From a checkpoint of a small mixture-of-experts model trained on Wikipedia.
Experts: 288 SwiGLU neurons an expert, 4 picks a token.
Training: 542M tokens, 4135 steps.
Below are experts of layer 8 (counted from 0) of a mixture-of-experts language model. Rows are named router (the router's row for the expert), down (a neuron's output weights, with its number) and show model dimensions 384-511. Each number is 500 + 25 x the weight over its row's rms, rounded and kept within 0 to 999. Numbers have three digits each.
Before each expert's rows: "comes before" lists some tokens at least twice as common just after its tokens as in all text. This comes from a sample of Wikipedia text that the model never trained on. Tokens count by the router's weight.

# expert 1
comes before: "\n", " ", " The", "==", " 0", " In"
router:475488538493562538558472487490480514516511509504513497492508541534500494478554515551480496457488499486443490476544500508504470514494546510501475469470497496472516464513489514527482465479469448509492477525522467504504490500518494498514492495484480518526495488490532530504455505435508516545501512504499504481489503469509507444496460458499532490516500509515515473473471465508482510521538
down0:478507491518538484475497487492462486528531482478574458523467447458482462517496479494509536447491531485537544462512490472506511519497483464466495508489490531560455507520499530526493539485503484520471488483513501601547535511507470462470547516508521514524519490516443494532547494517474512537509496523490551503505520443454488544465503499446511503487537497489512499453498502515448520487476
down1:506498513529454509519504497495516536533493521513497563540509495482460517489476510585542447517535502509503479512469443489527423517435521483485474513456448497534492489554498539506481465551497507508466486505514518427499459497490509489460477465490510483496490507520509533507517499470499526453502531486497541502516489515503513528493519526501522514509522456467469491470492497514530500487516
down2:520482516488498479519524550511519487486468499490489487464486529474489488520495499485489520493536540469489498474488541477501504459540524467463486530530488474507546513522522454515469469512526489515540478494498515512504532506507530497535502483438452523512490509488465526521461525465492500507472502489505479535527489573467508502514491561506460427494542514477457470528516461501506522501514
down3:535474481507466523493505468479493478507515517490512518512496493510503500531485510447547509513523529523515517507497500477496501509520486468497518524516505470521516518530458515519511522516490517505478499493536545672523549500464522480491497522490481493484516519549513521489483550493521511525515500489544505511446491540503508511489466491511493483491523510439551518530510521507424507482463
down4:499494503483528456531506501484492507511473490474489483479511526473521502495520510411495487532491540540474484460489511493469515470489497479492463452495513504482514506454472465548443493524513490489496472495447499685488522526513516476500497516530512499516512505493474497515513490476529472532525466478517517514481525518443481446513552508464510517464510541481516479517524497462471479521453
down5:516491500516435497499447523478523496493512504481523521539502468473521523536488499450494505501492509514475509519510496532491508485508519471506497498519524511509470524501496492486484548504492522463494545519497482576502519506471493501496502545492522482507501496514520481493514502480505530472515503468520480500451522503530420537489488441511507504494493486438461526514527464492523485423528
down6:506483483473519521486470499496475468492525503446523537515504486495547551534540491516511553505486469533481515445487501503474510551568483517496523521495531538508519513480484533547462496474476506471473519443507484567502549471508522504498467551522494524482456508487450502494485479470522506526490496491526514511486464557486517485454511493509499482499486510482510478464521473543507514495491
down7:491467519495507481518493483515477515495503487491530492503492495523420535491496499496523457512492502525511480499497518486467505516482499531495506510487499521454464516498511501501518526503502490533500496500510501459487611546499463478558474471481496491476543462497505467536499512475555517494493510475500493487516539467474509534495527521511474524501476480489523482484540498521436508514500
down8:488509564513486508482490514484517541532435486472480530533522488499507557498483513487469532509467482522523480497525494525520520515516503504478574494488520505519522465498485493492492489514495517472537464479526522543518445487531492536527507517506524473521500478520517523470512531506557535512518482501463514514560490501512497503542470458479482501463502528533511490496448512522395487495516
down9:478462514503500513521494511476511475509512489500493471507502499479491490444503496520454533468445530510472537537567471527517484490500508462507487507472482526444499507521530491495492488483519463526490486497502494548502508481463497450505507524462466507449446493482530510476514470487468502486478514484479485496471490492511530491482507548494546491496532456545487481574499483516544498538492
down10:536484494487482519489458463527522497482498479497496510474522501471500537521468446541495511488537581478481493508523519494514496493515505507545525515517512478473497489498484514459539481510476538501450413507544466388458471461516495476513483505514490528535456534520506493469452480524492481487509487485561492502510468487521500485520515518506498466512530503521457510475526481466516494483489
down11:516519473501505523507478448506482490457500469476493521501454454485466512501517492510499479505552482489485513490513487478503522494491524456529515488516467465462501545460509486495469455514475528515492561486509477459437513508503524499518476497479441467450504511485475494465511520489488526516440512475514546540493491478555514505489488488497523473508487496479507451523451462530447483461486
down12:523459512525519480494531483502526517508497556469526505492494477514534473551511439461453512498487521485496488517541488494488501482489500496506468504493495482462511504516483491477511526479498470510517519501501515654537569487515502491490500512525506493497502502525524501473519476483509514468489527521469528484514531458527484504466514479476489454509555503504550518515495527503455516492504
down13:461499513522488502481472481543460536514525477512568500489517518511482487525503492524498486479475526491500505494478501528508539502459473512501541519487533539471517508458520495525507474493504531498495503520521473437491510504527491507497453501487464470516512482524510532501501477501491499453472498461514503519532534491491484508466444502444496535523505489501459461499533473505465475515517
down14:524485500525504544511519508483494497502515481524505536479532466506497481507504499617531515492498492469480522481528528482472500491470501458494526543523488487509516460495483504504492509497514480528527510515514492355499529490524488494458497494494513498474489521498492525507518459533484536498512520533528460515485480546491513527484520499459539466518534467518511493512487480479553545507476
down15:474542488554464545480489506459481521468504519440497498495555501504508511496477530540544499442517486466564519491551521493501474500499523493529487482513494469514517504495462485517514549522515506435493509508490565513494460492526499509525532528537518516477555478497486480464497480489479498540470482499503487521480503488497475476516502489489468505521513516522524516527521502532506508480520
down16:507511521516501489513529491520494498493509497519500491511519497449517456541468501521522481447480486484517542478518495501503460534538506493505520507455553499551503501492472524525500457549504495516518488523525548524546505507489497530474503497497493450484502531478503497518483509459491498501496478527441518470534473493488523469522512517498478485473474464543530522485505533501526509488491
down17:500530491513488540517529500504501497490490474485483451474454511512490508477509517499475494470488505519478468511469495489521519490515541457514487500479461511515501517482511457481522542468545533480495510536548481515485487479545510494483494497536481522481499500507499464511532512476486502475548496518500478484517497449529499495502479499462495496453526487490445528516496488508551468467481
down18:501506512502500505501522486538499505442503490497489525471516509467529494503510503462576514509520537552507469488493544460545509473538523483502505512484509523522525524524487444484461506500529491492460513525501500606509520528501533511488486518536518527528481486545488516510484474498503499512516543528505450502470510513513485469502461539475505482496514523494498466520499457511471463500504
down19:481481500534495499479505490455456478504523508469512489527461472533513484500458517481473465495486460471517505492504494524493510509492497515466436488501518451532517502479452503511477563473531453490517492514491467519493535453484466473501530499516494479553517462471519506528478490468498499484492461527521489521490475486600494473477488477469508479520477476502561520509481496510483477485479
down20:534489497472492490522494478446542469481459491495498497490490517487486499511433532495519539465503562506461463474459526495509504547524511500484519518474507545500526493499497555515491454511512503483503453489480524488447495507503535478467522497478529480469501516509449519527487521515482450509487516519496472531545509518506478453538461516511508473506509518486544503507466500500462509463493
down21:505532499477528477516490519491490496498523534504480490495480487487447481507512491483507539472480462531527510491490460474489491511458465490524486503471515533464483445486530507548486491507490509527547542448507503411497459492492481475502497446509490545434545505459475492499543494507512532489504503506491509520474472501505492505469545472506512494496454530517500524496502508551518506488473
down22:486517509459501526472483502491512518485459501509491483512459477493453480495512508458496482525469538494504475523483500495473502492501514462523498530559486495519482512494458474494509499503561508517501548463496470384470465481487500484500501508501469518509484503474523498490455508544489478455490459501495474564488439466542483458480469511494466457485507503570461488479518478520509477488501
down23:500477485487491499540511512507493464499498471477514473505516477515478513488498510540545592497460500534482509494484502490465496503449484497535492529497500471493501518520472504553459523474464495518507411510478534476523440503520504515532514466512491443492504444565491479514568479486482527483505486515498457491540490553498525501513482468478530529480504495534509511519522471537540496491498
down24:503495536487529452498533522477489479505476514528476500516527512508519489526466524494506452543499525509496487438480512487495511543508515505479461452506529511491518478471504469494465514482488494526500481451518479575466502537543496490499549494517497470469500515520490473546500484515461518526531498527515498483522508448532530542434501504471498530484519529524484515484451479487477497487524
down25:490500478497504477483511538483523491490503486556491470490523495517507466483505534472459504470494505508516538459531496558481470517516497515501500544498529538499522577533466491515490510537517508522509496459488521462454475535521486545505497545484513486477497504520482440449485423508528504470501481554525491521500528539466519523465509543499461502558506525502510492495477488540485515528475
down26:496506475473467428504480487454499544503465417484478534499496526511539514488496519492506513467477550480488536514526496543543500485523533463458482503463448513493488531500488542497534487514512522486500498430486505542524514495487501513476521528486477496523478467504479499495512526503525506493486516490470515492512507527529495519487506473521510518519463458532543492511524490516429514515552
down27:486533493489454512508484478505477465485504503496520500508523495525480521464494488484528487496487519542489459495459515513494482507484501485492489526437508506493518510528508515439508491472522501554467482517474502354532427537496466502482518494508477504516497493496521499549530506553541507504527510514456509508536525475444478522500465473489475504462526508482536557514469512488496445522500
down28:464496481454490483481511460466520561523500491486497491492513503486443502488469494542529488527497482508498479517469515483531511471541506511511470517524511503481522526494502513476537508495469464485512500507482517497485442468488537527513523569514517548490515527495473497471501464521457469529480537489483465480502468485450508482513469494505494540540509511528480510489463482523485527532480
down29:498485484528465492482506451530473479514519494546468515496507493554523470495537527498520496516479462517508507480474460520525527487473475463509496505465509504541489552522511512500443495534542500503467483485486450556482485486509475460489483486534480509551505489539504502512528512509545520531532492518497513508468507501514541498488518518484500477459465458477517535522525475500507509499482
down30:503491495449490501505500511508513493500518487519486502487521519480466488512522512505547525476511477504519591514505482540498531487452490492496499529508479502498482463487501547508540488501475503526457471523501455480513430466512487488507478533492457518482504514481516497512524536538524504492495433505471489548524501458494484520494530517501531458522487478517457531509472493505499481513495
down31:468518518501486522500467515539510497533474467492464546503487484505515542517556474579471492515511484537490474505516518520459480507489524533477540493553445528486499512527551498470489498521485452496482475524486529366492372489531499527489486486513496497502503490538547521479510508483517480500519541471500506492465509498509470500508498503471460490477531499472453506547489492496568485497546
down32:534496524509539532484508454454538489511487543528527493503501496532531476498548498420504471511503507476504497518494493518517509501472520480504471473497511531526510551490477490498503534535519508489487506506521515528506537523494527488475489481466480486527520454483501492464440532522512518541496522486491500502519507500499492484525516489516516455493508480550497490534550481495448465480484
down33:513512473470500459448533547503519505478510501474488481523474507478527502492531512453508443530459520525524515485492478501471525482506499536507462490499490504539489469470524501538479517501488489512524490525497461519491535494440494501505463522509483476497495529527524488531504484502550475490494469515499499514505506489496488477484506498510501480470464491489500515526527481520458523487449
down34:527522535515474503480509482466493441532519481509512485509479503463491485500485485470481502522479525541508526529552501474498535497496454511504498519499498502450476488467484477533500551456482467464501486480503495550518544472479484502482505499528471460490435500473497489482480505500455506553544496561515502544552510523510484474540513488563515531524450494497498544493535519518477461502480

# expert 5
comes before: "\n", "|", "-", "==", " he", "The"
router:470507504506475504540446509465533514515527480524550482461525531531496460482498517490498500512507500491464504481561468486529464491481517513519519514461526508503541495499504525503457526504485443484497509529502490498508548483458456474526468469464498493553461504464500528557491508476504539518514522472526476488486496477536533459484541445543496487505487510489485526503478473525468510526500
down0:504479518495507441502483498497527487484514450481476483506497473487487486516523510466483500474512505534561544530473477518490470498532519495480531452521478563506487496587511490449487550532500433493480500516528494533447512536497524475491509500501500488518442506527484485526490518525526494462524492476477464495519483512522482523517537535494500554461444497498514527482520553478503502533513
down1:528530489510482494504479502472472471479482505484499488491526506449511500521533466563521531483512495477493466509496575473528518485509517486460519500505483519522505507499538483502518490514504495467509527468499467330514520496518506540480507501501494497512521491523522505507471480509507474494483526504542534539502519478503495535490481517481509452543473470508520478456506480471581506473484
down2:539509520474532492495505484526509455462493492503525466506504488486470487510433497523473482450493510494486536548536508505515499494534482446496475523476506495514524488481507502521456524529514482501497499462506473566467489582482483512525505554462506503505515522442496470513476493526512498459516479484515501459462531520504484498486491486450495461452519559496497489519457487486469474482540
down3:518514527474499479460501488479497557440483475514516474506532498482552517511464492486483493496517489542554465512497512461532488471472500466515508511493511519532520499482490511466513481515478472489513530463505498614493462512516502509518515431529488512509516541509517464485488520527540448478500486524486512511530520509496511488496489516503480500496499456466499504481528492497479519541509
down4:476541513512553516512509539499461486459507513478519484538488507493491494454531476524511452467504491539487496475466509488500490524512558495504551507499502538484503492474506521512516487527496504525508518489533492352486507538477482531478491449500457549491484496495489475529546499515487506516504523456475521492506469531517487512518458507481496514526514504519501512527456523509487475502512
down5:531564485536521506527513526496531480489521507489478553526512502487499521518484527476509524527506472496483535509503504510515510503501514501443451503507479516503514534500512514476482486492526540493500520502481496436513492478498525503556488484506477489491494499537450467492481504486477455459465529563535526496527517512490537471487496513485491537479531483527522563498522527467446514498516
down6:493503474486559494509492528486501520487551492515501451488467529496499484469533527516490470508527506522510490499472499509528510508494516529521472479499494502521503506474462450452507481546501515481484539496439491484541475513506470538507509515522516489510535497514523491480533530471513510540502494486484497478471452509465446510510540504466489542522490514449509542533549534494483509473503
down7:482515454511513502508459534546489508546451499487486449502498494526505502429503473494475508493549507495478539478503504469468495466503527481486464500520525497480512525537507486516480486524516543494473545452469502359491440491480483498517500503504528493520472497531485529500533515485438501492487540515493527511489478492504461518522466500464482473486505513540460485512473495518525501493538
down8:514483486516509517521475506517478505508475490498574457489516502491466494526469528451479497501491518533495485502491489455506538501493452495507482473510513444511521511507508454507509478494510493488480546525487510480536570513530489499524540490525480463503499511476464458506528474498518510518515493492477490463536505479516459541520510482495443491525470506549509494546490475463549506499475
down9:547431479496485536508503495521506511495464578439498478515514527483504514488517490453492538466489470511485494472531466477502490522524460513491551507471536556498465518492513525450491465498530462479500526485491489521489490504505511485473515485526535501522480488521516560487454529494486511481499515550496502449498482520522472498556525527481500510541490501510525496495478508452535534514486
down10:513505519545498516479481490542522560493472510490451500489507507508498474493501523492471492493509464553488492506473540486477503489501496499443499521509518496480465482520541544481505497532530486529502482496529483547559510477492516530491533478524496484497468515541482512461522525494463489498517495489482492481493483492469526488502490518486515540552497475468440513530519537499469480505490
down11:486516514529539485509475550499507455517502491532503483512498508519491511526527497550436502512463497504496518501528507483526495443523560499509494510479479461506532493496515487510521485508476476458495513489522463510493548487502535485503511478460464514452493480534547486444484553513495485497521499479502493534512504489482532492524534500502533507497513518482488505440518492479479483487494
down12:518486486523476478506472465503489473492493514524516513513468481508545486530496479518434520496466488480510494501477517531557467473484514533515537495508511518550502494514445542515506502510518492490492504466495523539506508487513485447489492492472481500527568502487480514458509489465491557538485487510501500461499508483505495508524482446520488482516478499553496480490491528475517513487517
down13:501503487495500521507529498458491522475515503510499502543515508486512523455515487478499530460529467508476543491516475481526488488489489485536528468536522512461474484491520467495463479501459494484497519527524512503498458483489492450486514458505543525481489558473508491505467481452460483491505503486474503490478516512517541528507531475514488482558487502502481481444479522542492500492529
down14:499499488495535490477478503543533484505535498475499492507484483540497536482509474529490506513469476492471541492515485503497479548508532491509467492508492476494509504493532507566482491513514488508504494450496461365460513540473495479503519482473472493501503530502520479509536526530534479472511509544492511506449502501526507492521479480525488479498510472481514491497501484503514495509483
down15:454519508492478481487500461477499479538497508466514541515525512527528534525480514537464470521534538527470537538509530497509506484508475533499507515453508504486494490515494513499523532520483518515496524514454500552518526489467501489505506537431488521466516488514474515520504499489523519548507514497504477518485476471491489482546477498537514491517542498507469478471499501491473474507493
down16:507504552467537483516521537505527495508516546484506507540521537532502466521515532547494481535526504539480467537522518478473563477585492496470492517513495483503498523496451509529503503540515494505538500473466486559483486517479466503490488497455477484495511512530507506498508471503477530499509516520486514515497454496517478518471512508527497484500507501512531496497483488535538536492489
down17:493500476481522498470557511554476504481480506531478456537462479472464488499498481538535502521466520486485505475477475496513504504497536516516573495488446475462495496528518484557503457435445526476491494513512493501477502549506479466519489524470474470487526437475555507447467461525540512480492492520491476495486495554489500539513504496437501494500457485491479489505501517488504492505554
down18:518506506511501495514542499466503499475481485500505553471485534477466522481539501541503470514490516503514494492496538489505483519450548476521502498466516548460519535460498539520543494541478496510496513527484467429492550528446491460521464535456477474516505487470509515507544578507508502562489445503500502514532474508459514509510487512507512518507465503497529515494505471472534485485496
down19:516511474515489547569429474478504513450526510534489507479489524517531494477516504500469524527532505487475536512488516513514504516503545458489484489460490508480455480480512461492542464468475567499478480537483455486509459539477503550490481519481526462503503505550535492479510495503533518506518539479460531535522520495485492505496547512546508508500520475507497503523505501547514497523518
down20:537516540478509484519534469509541519495492470531480556496507497474520492509489495543552508513494520519549486506473539516502473520473540525513499526512513518492488544552471556486531490484492479534545500509495495464473491493482485519524507504533499504493488509522447530517479505500490447545487548536497498492496491490495492555482529522538533486512507483490542561479480496518528507523470
down21:478531508488530466498483533503497544503535502465508509495506455512550484518516459508517515527476496520455492550485509485497516467493509462520523487511513466491558574492504482526494485498517486523491474488484490443470489494492464454510473519532514513521485496505522491494481534507483552516463506520548521474475525508497482496545491489508522498484538511449484478548506480529492488531455
down22:511504530534497547497491467515511479517527491487542473465516510516477532486499476508504513487501540492467492516492489512510545519468550495525491502520519474492505476541462534490482456491503491471525478477525508446541519510501505480467499556488486480524481517468486470502498503458537478529525516502505471502483502512461506482519506522489488465519553542502517526512487479506455489494482
down23:510493475505451525524534472527494501450516526485488518486564466497514514517474495492504499505494494495521479529557471490513507449432528531491533503455517507500534525518485487450455500511476503521527546470532458511480465512463467478551503496514525494534498480525466493506481516525509491489490510530500499518505511509473503485502505504517493530518508496503569538454519468480520513490507
down24:499488481517433565503503557508499497483521483528484545507487470532503514486511539498528505500555505488492502508453514454519456488478476451491503526530535513509482466485491477517499469447449524434502545518495503447518523492515480503490475490510523536467510494506510540515511478532528504523531465465520462516509486493535483481499511523483544479530539542541491481511502521492471490498492
down25:495510499482507446506501487537480473481445507465490557447505486499523460529490516461499482509497521533461534499485509465515528456503466489474436494539504525541501484533511506496484559486569508474540516491509498548509533517495525491503473413510464480538509496504481483524508481486488453513500528520494537497457546523456501508503505474503455451492498499504529505499565509524477486529505
down26:522516505473491479488528503447532517511510527462590509543492526471485500491501493477528500516478524518439480498492513507457512519485499525554459552484530483491532519528501523512504510533564484494493487477486497436522498500495519502487499531420511529534471465531490511506534521489493487500462491536493518517464487464478533521484477474521517463474478492518493456458527481514437517514513
down27:497519486464524518529451485496498507417512470491535519514524530482536526515461499476528513461507470525529533505506462471504500534492515486523509479532489488562517488482514551492506522494554493527519497516469500553497516479528459482521479495523486510523513519489472483491486526512546515498524501529490537554494547530455478452529474463542531549464516514494554476521487522476471513471476
down28:518520490484514493483541478536486520534459503551478494457476526532485521526491514542511462516514520508533502489546506498482468528477479494523486488498476532551491481477483510485492482543500503462505459479478481500529489518517507479434453490512506494510513470529511531512482530498511510492490486485494458458501459480446495479507507523496436493501523526512495512456527499505510517512509
down29:510501513526478484488506512516547508519514478501509510505507519525492532509511522517494527550507518501541546544493485484491491487504499504486465529513475497524501527520504514465474486496491472494497512478516507484493498495478471506481539527500501486488472473407468509516519476508516511509566471562510480497485505540507438509455499524530463470506487495486539537486510528511452540497489
down30:507483493521508505511468479496524528499509481496491470506531499493526512531476500469461549499486500495506512472526512496506487502449477517538511490494500509490504503461501526484506522474497488503536492526537458487487531530498470522523535492509513484527474508510507545506513479542490472524487514506473459522566446542527484466515532441523520499535526503512520472527519483501475477488504
down31:523491481465539503463513485515480481538510472474535506504479467491474547499509482492502502512476512525505504489521541526476500490441495510479503527472516471475499550459521507498511486485534521544499516521522535597474535576496472500445478482467497457481500476514483498474496523510530525489535468485494502486497498505495471479519502491487498512482516509501532479530495516555500482497432
down32:481490514464468504498472452494481527519557519518509528462472486489491456518504466481508499516495487517521456499473528502511508501448502521513507505502494524507508507459519523489487513520507532496493511532458494445496429479506477482481503500525518504486500505469520509512508463491510459455526523487520482486503519494527487489460553469490525509481521527482483493509558527504498495490502
down33:538495491476497522523507496526504528526520492544527494500467511473500489464509477515471502492486491500506467514517477508538489514528514497551496482477490515528481497502439530483505486508495526487512486483535514474508531557500549456489503501541493510491473481458520529518486555520498498500502535504494499505497522487493496492530500507520523497456500496488508503447460461488466512503485
down34:476466436520467476484513508501489509518490503520523490510517475508514522518491482478517499552474484449474548472531499537487482488524489515469540486434459512510481502475481526468484521446531482511520502539486520586496552521500523479499502488524510519465498499499484503490486527486519490503507498482494469516494487513520566482492562497502483464498513510483425535504511498537466467469505

# expert 2
comes before: "\n", ":", ")", " 1", " 2", " —"
router:477497447489528483580495501499496494499485495512511524454485487536497485533538506508504493487486508490446464526527539492492451500505516511509514488477500474507518469483480531516492486477471427513498472516505504503537540486473514490506523524507453495547488495478477525539504506500537507495512504509536482496495468468505530466460503487508511467475522479539504495521494471500451494537494
down0:541490521466514520513494498563519507536476448509514478500489534471525510517499492483537541470503531530497506506473472492521498470527538509503468520506508517469508535496551494503544480535522495469514522454515484343523478443509504514523507497514512509483507500487471541513558539493509473504500481521499545532502484473505495508499479461485520510539538564497498518513518478487475479521471
down1:493476537519485512477512492489440484510493508509473474491482510493536503483506543510518525479516497497501509474497504506525527510532505485502520467518479499502496504520456496506485502465498515485509510474486480428471459527479499456519503474524536502513499490483526502461547518525499547474498513556536493452490491534453472475543477476517487545482496527466480509490497465470517531494486
down2:477513512560496490492501522469508504554503505495453498457534435546511558475547550529506507517499491553480480509503526486500517514495515508484520525502477537525506505427503544517487490495488468541470538503504513491489443549503526489517507535468474511494507521478462491465516491485481494461519475487434495484498505492476514521479495480516505525518523468535521541534540475508520526519517
down3:514513484505519494516506519494497485472462518490514497481490486452512484530533442481519518520507534522495510471484497524519496454518476448539461517498485494495507496497482477503490502509534486509503469487532518621484531508505500499527494486490489531526532490484513488474467469524495502505498465488461540497521499503496519484498500490543517475493492503490524520465464527499461459468485
down4:465499452531485498488494515486549507488518477490508468493475487535520502478516545484475442457543518501518535437517511510539498483472491515544456551503489526501507505509482521484523505482510485498467518536496493472524479510488513519472534485494502488512539480448499439497478498487498478503497461467468498495481527520505481514498480480474517510488474513505500506518491474520500498451538
down5:487459506516525508506553484494566479499538509469509462439515504469517469500465486530518511527500474532496502457503496458520513519490509544496508509516493521556468474475473493503455517508495523507521524506515479472495537499501489472460497511473457500517490502463483488545487507528536492480540516475536445500496526525542493524461513523503534471477477500480581482467473530521502527455497
down6:500487484507533484508467463527470503498471504504478450517487486479551514516491490484517485517533492489496515519512465523475470495482478512466526489458527456491474544499500503437489532496503494477484574470491466440515443528509445470516490467515514514481509478546478524504509497470506468480480485514520520472500528458495513516471491498477513524524495518461500510497509508527473491489483
down7:491465493497474484544491500507503468512414488522490501517434480454518486506528456489480493493533503499507504501539469527482480490514497490485522442495486518535487508494472457510474493484501509518484459496491471635542494463490511506541559539512511475522495527513477491521511507485528498498501533515502493503536495518483523538519452499526514508485505530522517484513527481502481500481492
down8:500484493512483481489500471520479511528461515475505470469468472484559536542528528516496502516527494526500482510489505544512478482505500511513478491481511498516483523465477520513491519498486485439471484507494501513519429509518556489526517511538442502490499497523504531502525511517499446512449462525509475520480480508492548476470514458454512474507523498525502521511490457469511481504553
down9:472529527497490470469487513516499503520473485477501460519524527502535510511491469514504536510472495446509458495493478515502487527489519539479519487527459457516540499509500534526488497522477477516468473530521517471498440526548541503473501461480492489452507520548473486520493524522473526512519521524450500487521541466502464521490509485513476503518483550485487464462540523545486566481509
down10:506526516473523511535470443518488488467518487504513516516482469496490498496514475460514431509464506460517504462494539507510484564495473479487493427497519453499467509442471518495556517529514481545497526494512490438504492492543529443515472483517520508486495524505525481485472492524447563512531462509533491560509460532507504467521501538510468518495481509476526488491502472527496488499515
down11:511485517489512470509493535497526503492506493494482545490515487531542502489515566516498500547545500491514452555476542472459491509497513508530496465546493480461492481526489473463523486509511502466472507543455507489472524522516512497540499460510535491503479469528561522487510500498487526513497544507461515493488470460497501500498521519480471560452525532559503512513491509504569517490479
down12:501519510505512522525512521487532553507533481501489480530484501490484451459492542525499471514523509491517537475544503522527515500504486494472488501499495495472460503489459472492519527497492473531441497489486510567491492513455430509502523502492454542495528523531503482531530500479469514481549448492456480484478479509481484465522512509538527527525500514491523521459480429496493487518496
down13:481465432516532469453483506504512488504540498484483501486479534510536524502506510488456485541473524517488477492492505560490524494479464551479449484481534505476494478481514478524470529493534502535499514473538479482486514488515515484556499509523513498524481546564521471521480500506515507524491498486476489510493512471493487464485533491501462513481491505451526484503564466522489494515491
down14:507503502505504496483459486535502518513494472530494495514506501507501497508491469508486539501428479518468525498526501541490492507510507501509497532523542519514471517475515513483521497472521483531528506526531516480491508506525528525481530476476477489503497495495495458507472506490487469499486496532504486515504471465510518515519532505511558490517510451490527519475495541495514531481496
down15:492504512527461471497457483490488495487470469483513479487537534494509496511468498528480538477494510512490512479506464513504521554508460533505545486502477519509495503558518527495471509479535466519511493512487454403492491507477490505497530544482504470463491506493498488522525510516526489493480505494486504487527528506511523501494530540499494490485468514496486496533494468469460489439495
down16:519462523489528505499525512508477503529515488489516530508447536484462542508514512485518525454510550481561457441534495528477475496437472495464508484537480517506488499477480484481486512517493478478464460492492419487473503489493501479483521503525487493536507499466520488476473466485511466510525453512507461494465528529515513551516522539508509461509483509493445516494518501506441469475509
down17:537470447501495514491516516514527556502496494479523493553498528458529465506500540522477511518521519544523507486541468471531526480530504513492506486483518540502537512486529509530478452460504486462486514515504493465461523539497506504543497480510472499498544544507465494513465536457470473524543481459534533518506540537507439507527469500465479486522476528515544490514542509472557503500487
down18:491480556529484484490516522519498502480554464470499484481480518453522498514517479498530518477487459501452535525466485517472498510488511507485503493470450519486513461536506507514534499477517458481475520520468443498480507507516512452498485545503481511484529501497518477494479463510543506483515449483498523499520504506487513506556481515487506531467481465477493506549516476525518520513460
down19:468517520494466508508474582497487499514501529486514514488524469536496547493544505477563510478486465510498504495493536447471460470475552461535520489534511504563509528508535460546502487529497500490518507487464508417466459477448507499478513529514513465502508486500503449475503503583512465466491505518467490511484507509496515502493519517474511503496498493475479476500461503520478487457531
down20:526553515510481525497506484476498547512451467509540499505486519484514454457514504509443534560489462475474480513523484503470523509490462541488428433473504504490493488528492518497504527506522466537460455515514501542521529516507455488502498504500512491536506513532489504543511507495468485483519490506483500507494489476464509463455516543534516551510505488457521506471515506490486517492505
down21:435512508501483478514521461468495483479506524511484483470523492499506512528509474547503482488506486477518516507458480476473470529493488483489496512468522475536490526507493490470487496510468525467478505512498498378544495498509534494498502443499540509545471509486508501517534476513486474471520543532492468492480498543524515481541490561491508486495521501527488518485500478493513486460497
down22:512516451518480474513489528495521455479458533505535508514552554472485447521470474526487499506500464470508512486558490477510516538501447497488499493509501496568514483499520480524509545512476498493486489479526453539544458533529486538500501495531517490506485501516493516479534497486469476501498486506502491483504491470514559502486476510461544491536498471541474513484499477539513503502522
down23:467499476491499527437472472515482483541534550505472469497532446512466496494522565498461491545490499488532472522554481483493512463502441497568538501430498489502491543539511501513481518505546502521516503502521476533476529497492500567506545547502488488547472484538497491460459527519510460543491469512533506458496469478519489545548498535474488524496471461463516518515522503472500538487471
down24:514466504498497490524495480459496512492515491555532465488487491539474519523513481521483487450498499522463476492511488476527551466487517526496515459483501520451542465478501522504474533469516521452551540496573491549500538490500495484513516527471527479506526546512482510471502505505459508515528517517509496479522453487487536508500500482483460481473551483525528481484493553527449467524524
down25:474510496462484509501524529471516514488500486498489550518516497502516510465528489444508575529467528539502421523518490466470469529491519506484454534530493529515509496510501493517486501484464534489470498524490466514500468508490515552480453536529477478514501507533521516501482497486510496516515447494510470499471487462502496489472485500482507488533534485460481515462521534528505508546504
down26:519473493472491569515512490508547484463531499497500534510539489480449513463470502526481467537460463487500515532504489467491470491503499488505511506491502510473476524481516469518569514520534500493512498454510509459494489536513514534523476465498481504489508488526456539491555537509488511485535551485488489508486463455523513513457467494492524474497474490555494517517483501494520468521508
down27:494485485491514441505499498537463513464499538482507542517507517489546497465548568490456530525521502547519475559478464464462513503487476504498514496537526505520498509497527504483518487437532514525474502534467498529470532477514477510500518484511565481500492492508489514501519439527526477494488508516481516450487501457495550528473470550533482506510517506524461529520513458490411514479527
down28:556474498481498472474496505536483485532480512532441514443486450490495494535511540492482553472501515529544499502494484500468457465496522483457501505481472508527477483500477470484489498499490535514505495495494507501519507465477525503522526508495531458501519529511478512529496495536484457486464472535546472513528507582489481516516455469503527516497502515491535520514507512544551458507500
down29:487477491474496506487502468529504515418521490511486482459513542534570528513502496532481502515478513434491474525493473520504501497543524506479509515482536481497489457529470515514477462509494518474512490529463476508490482496499516495502503510489492500527530527497523501525441460467502477532496468515562509436504509473493499466531531502513478504489512480480523508502515509497497541469493
down30:482484487531497519507509504474499481483492490468458511514520508546468466462499479484486525489511496492505508509486464504451512467483482546474483478511502534518512536487504475448445506536515469516520527470502488628483598543542459481531519495486522510531469535479520514479456485446504539506479506517488466509501478499494497497535453477505467506524496492473511476532520515520473465512530
down31:524489498492461525520491473493530491462531515466497437506494498453436479494521526515529478491495475531512499478542485474519489494470486512461511514509496493502495484486461513467501506484497517496515490472496485430445531548482487522485540516450488490504526513468503493487481506424510470538451504478534502488506501488527499499530493523558497485508476528486554507546518513513565493484520
down32:451533504491472478493528500521491473479519534480499461435513492526466519534493484558473503495512490509500457482504501490531520534502542506547538553515504504447544507493489481500485478518461530452511581502485483482528486496483557513519533529460479568518549453498457485522501527508472484485509537454516506501454529552471509549527465459489499515541489490471542520490475501513485526481487
down33:494503489507470474463478448488477474485510417517513474544515494525519496487517528515504494513501531529449512521530496509499475495501491505497495511477485466542506494497505476530504540503502473511501503500506517595523518507485483520469478537527482501463498505484532509512491484499473468508491482501487519487472444489540513489497523478514506467515487469499507500505498482495479533500496
down34:533489498502521467496512487488469464490498499495505449515489499477556486499500508479431456477492495499517505475501513520518536464530446474466411525475514471512496546522468471526483521507500499492483511502467522461507472484496540471508516479497523468516538480471482477467519466508490574537459533535533493550505519490515494476489477516474494507515544500511548496538514464470494487517492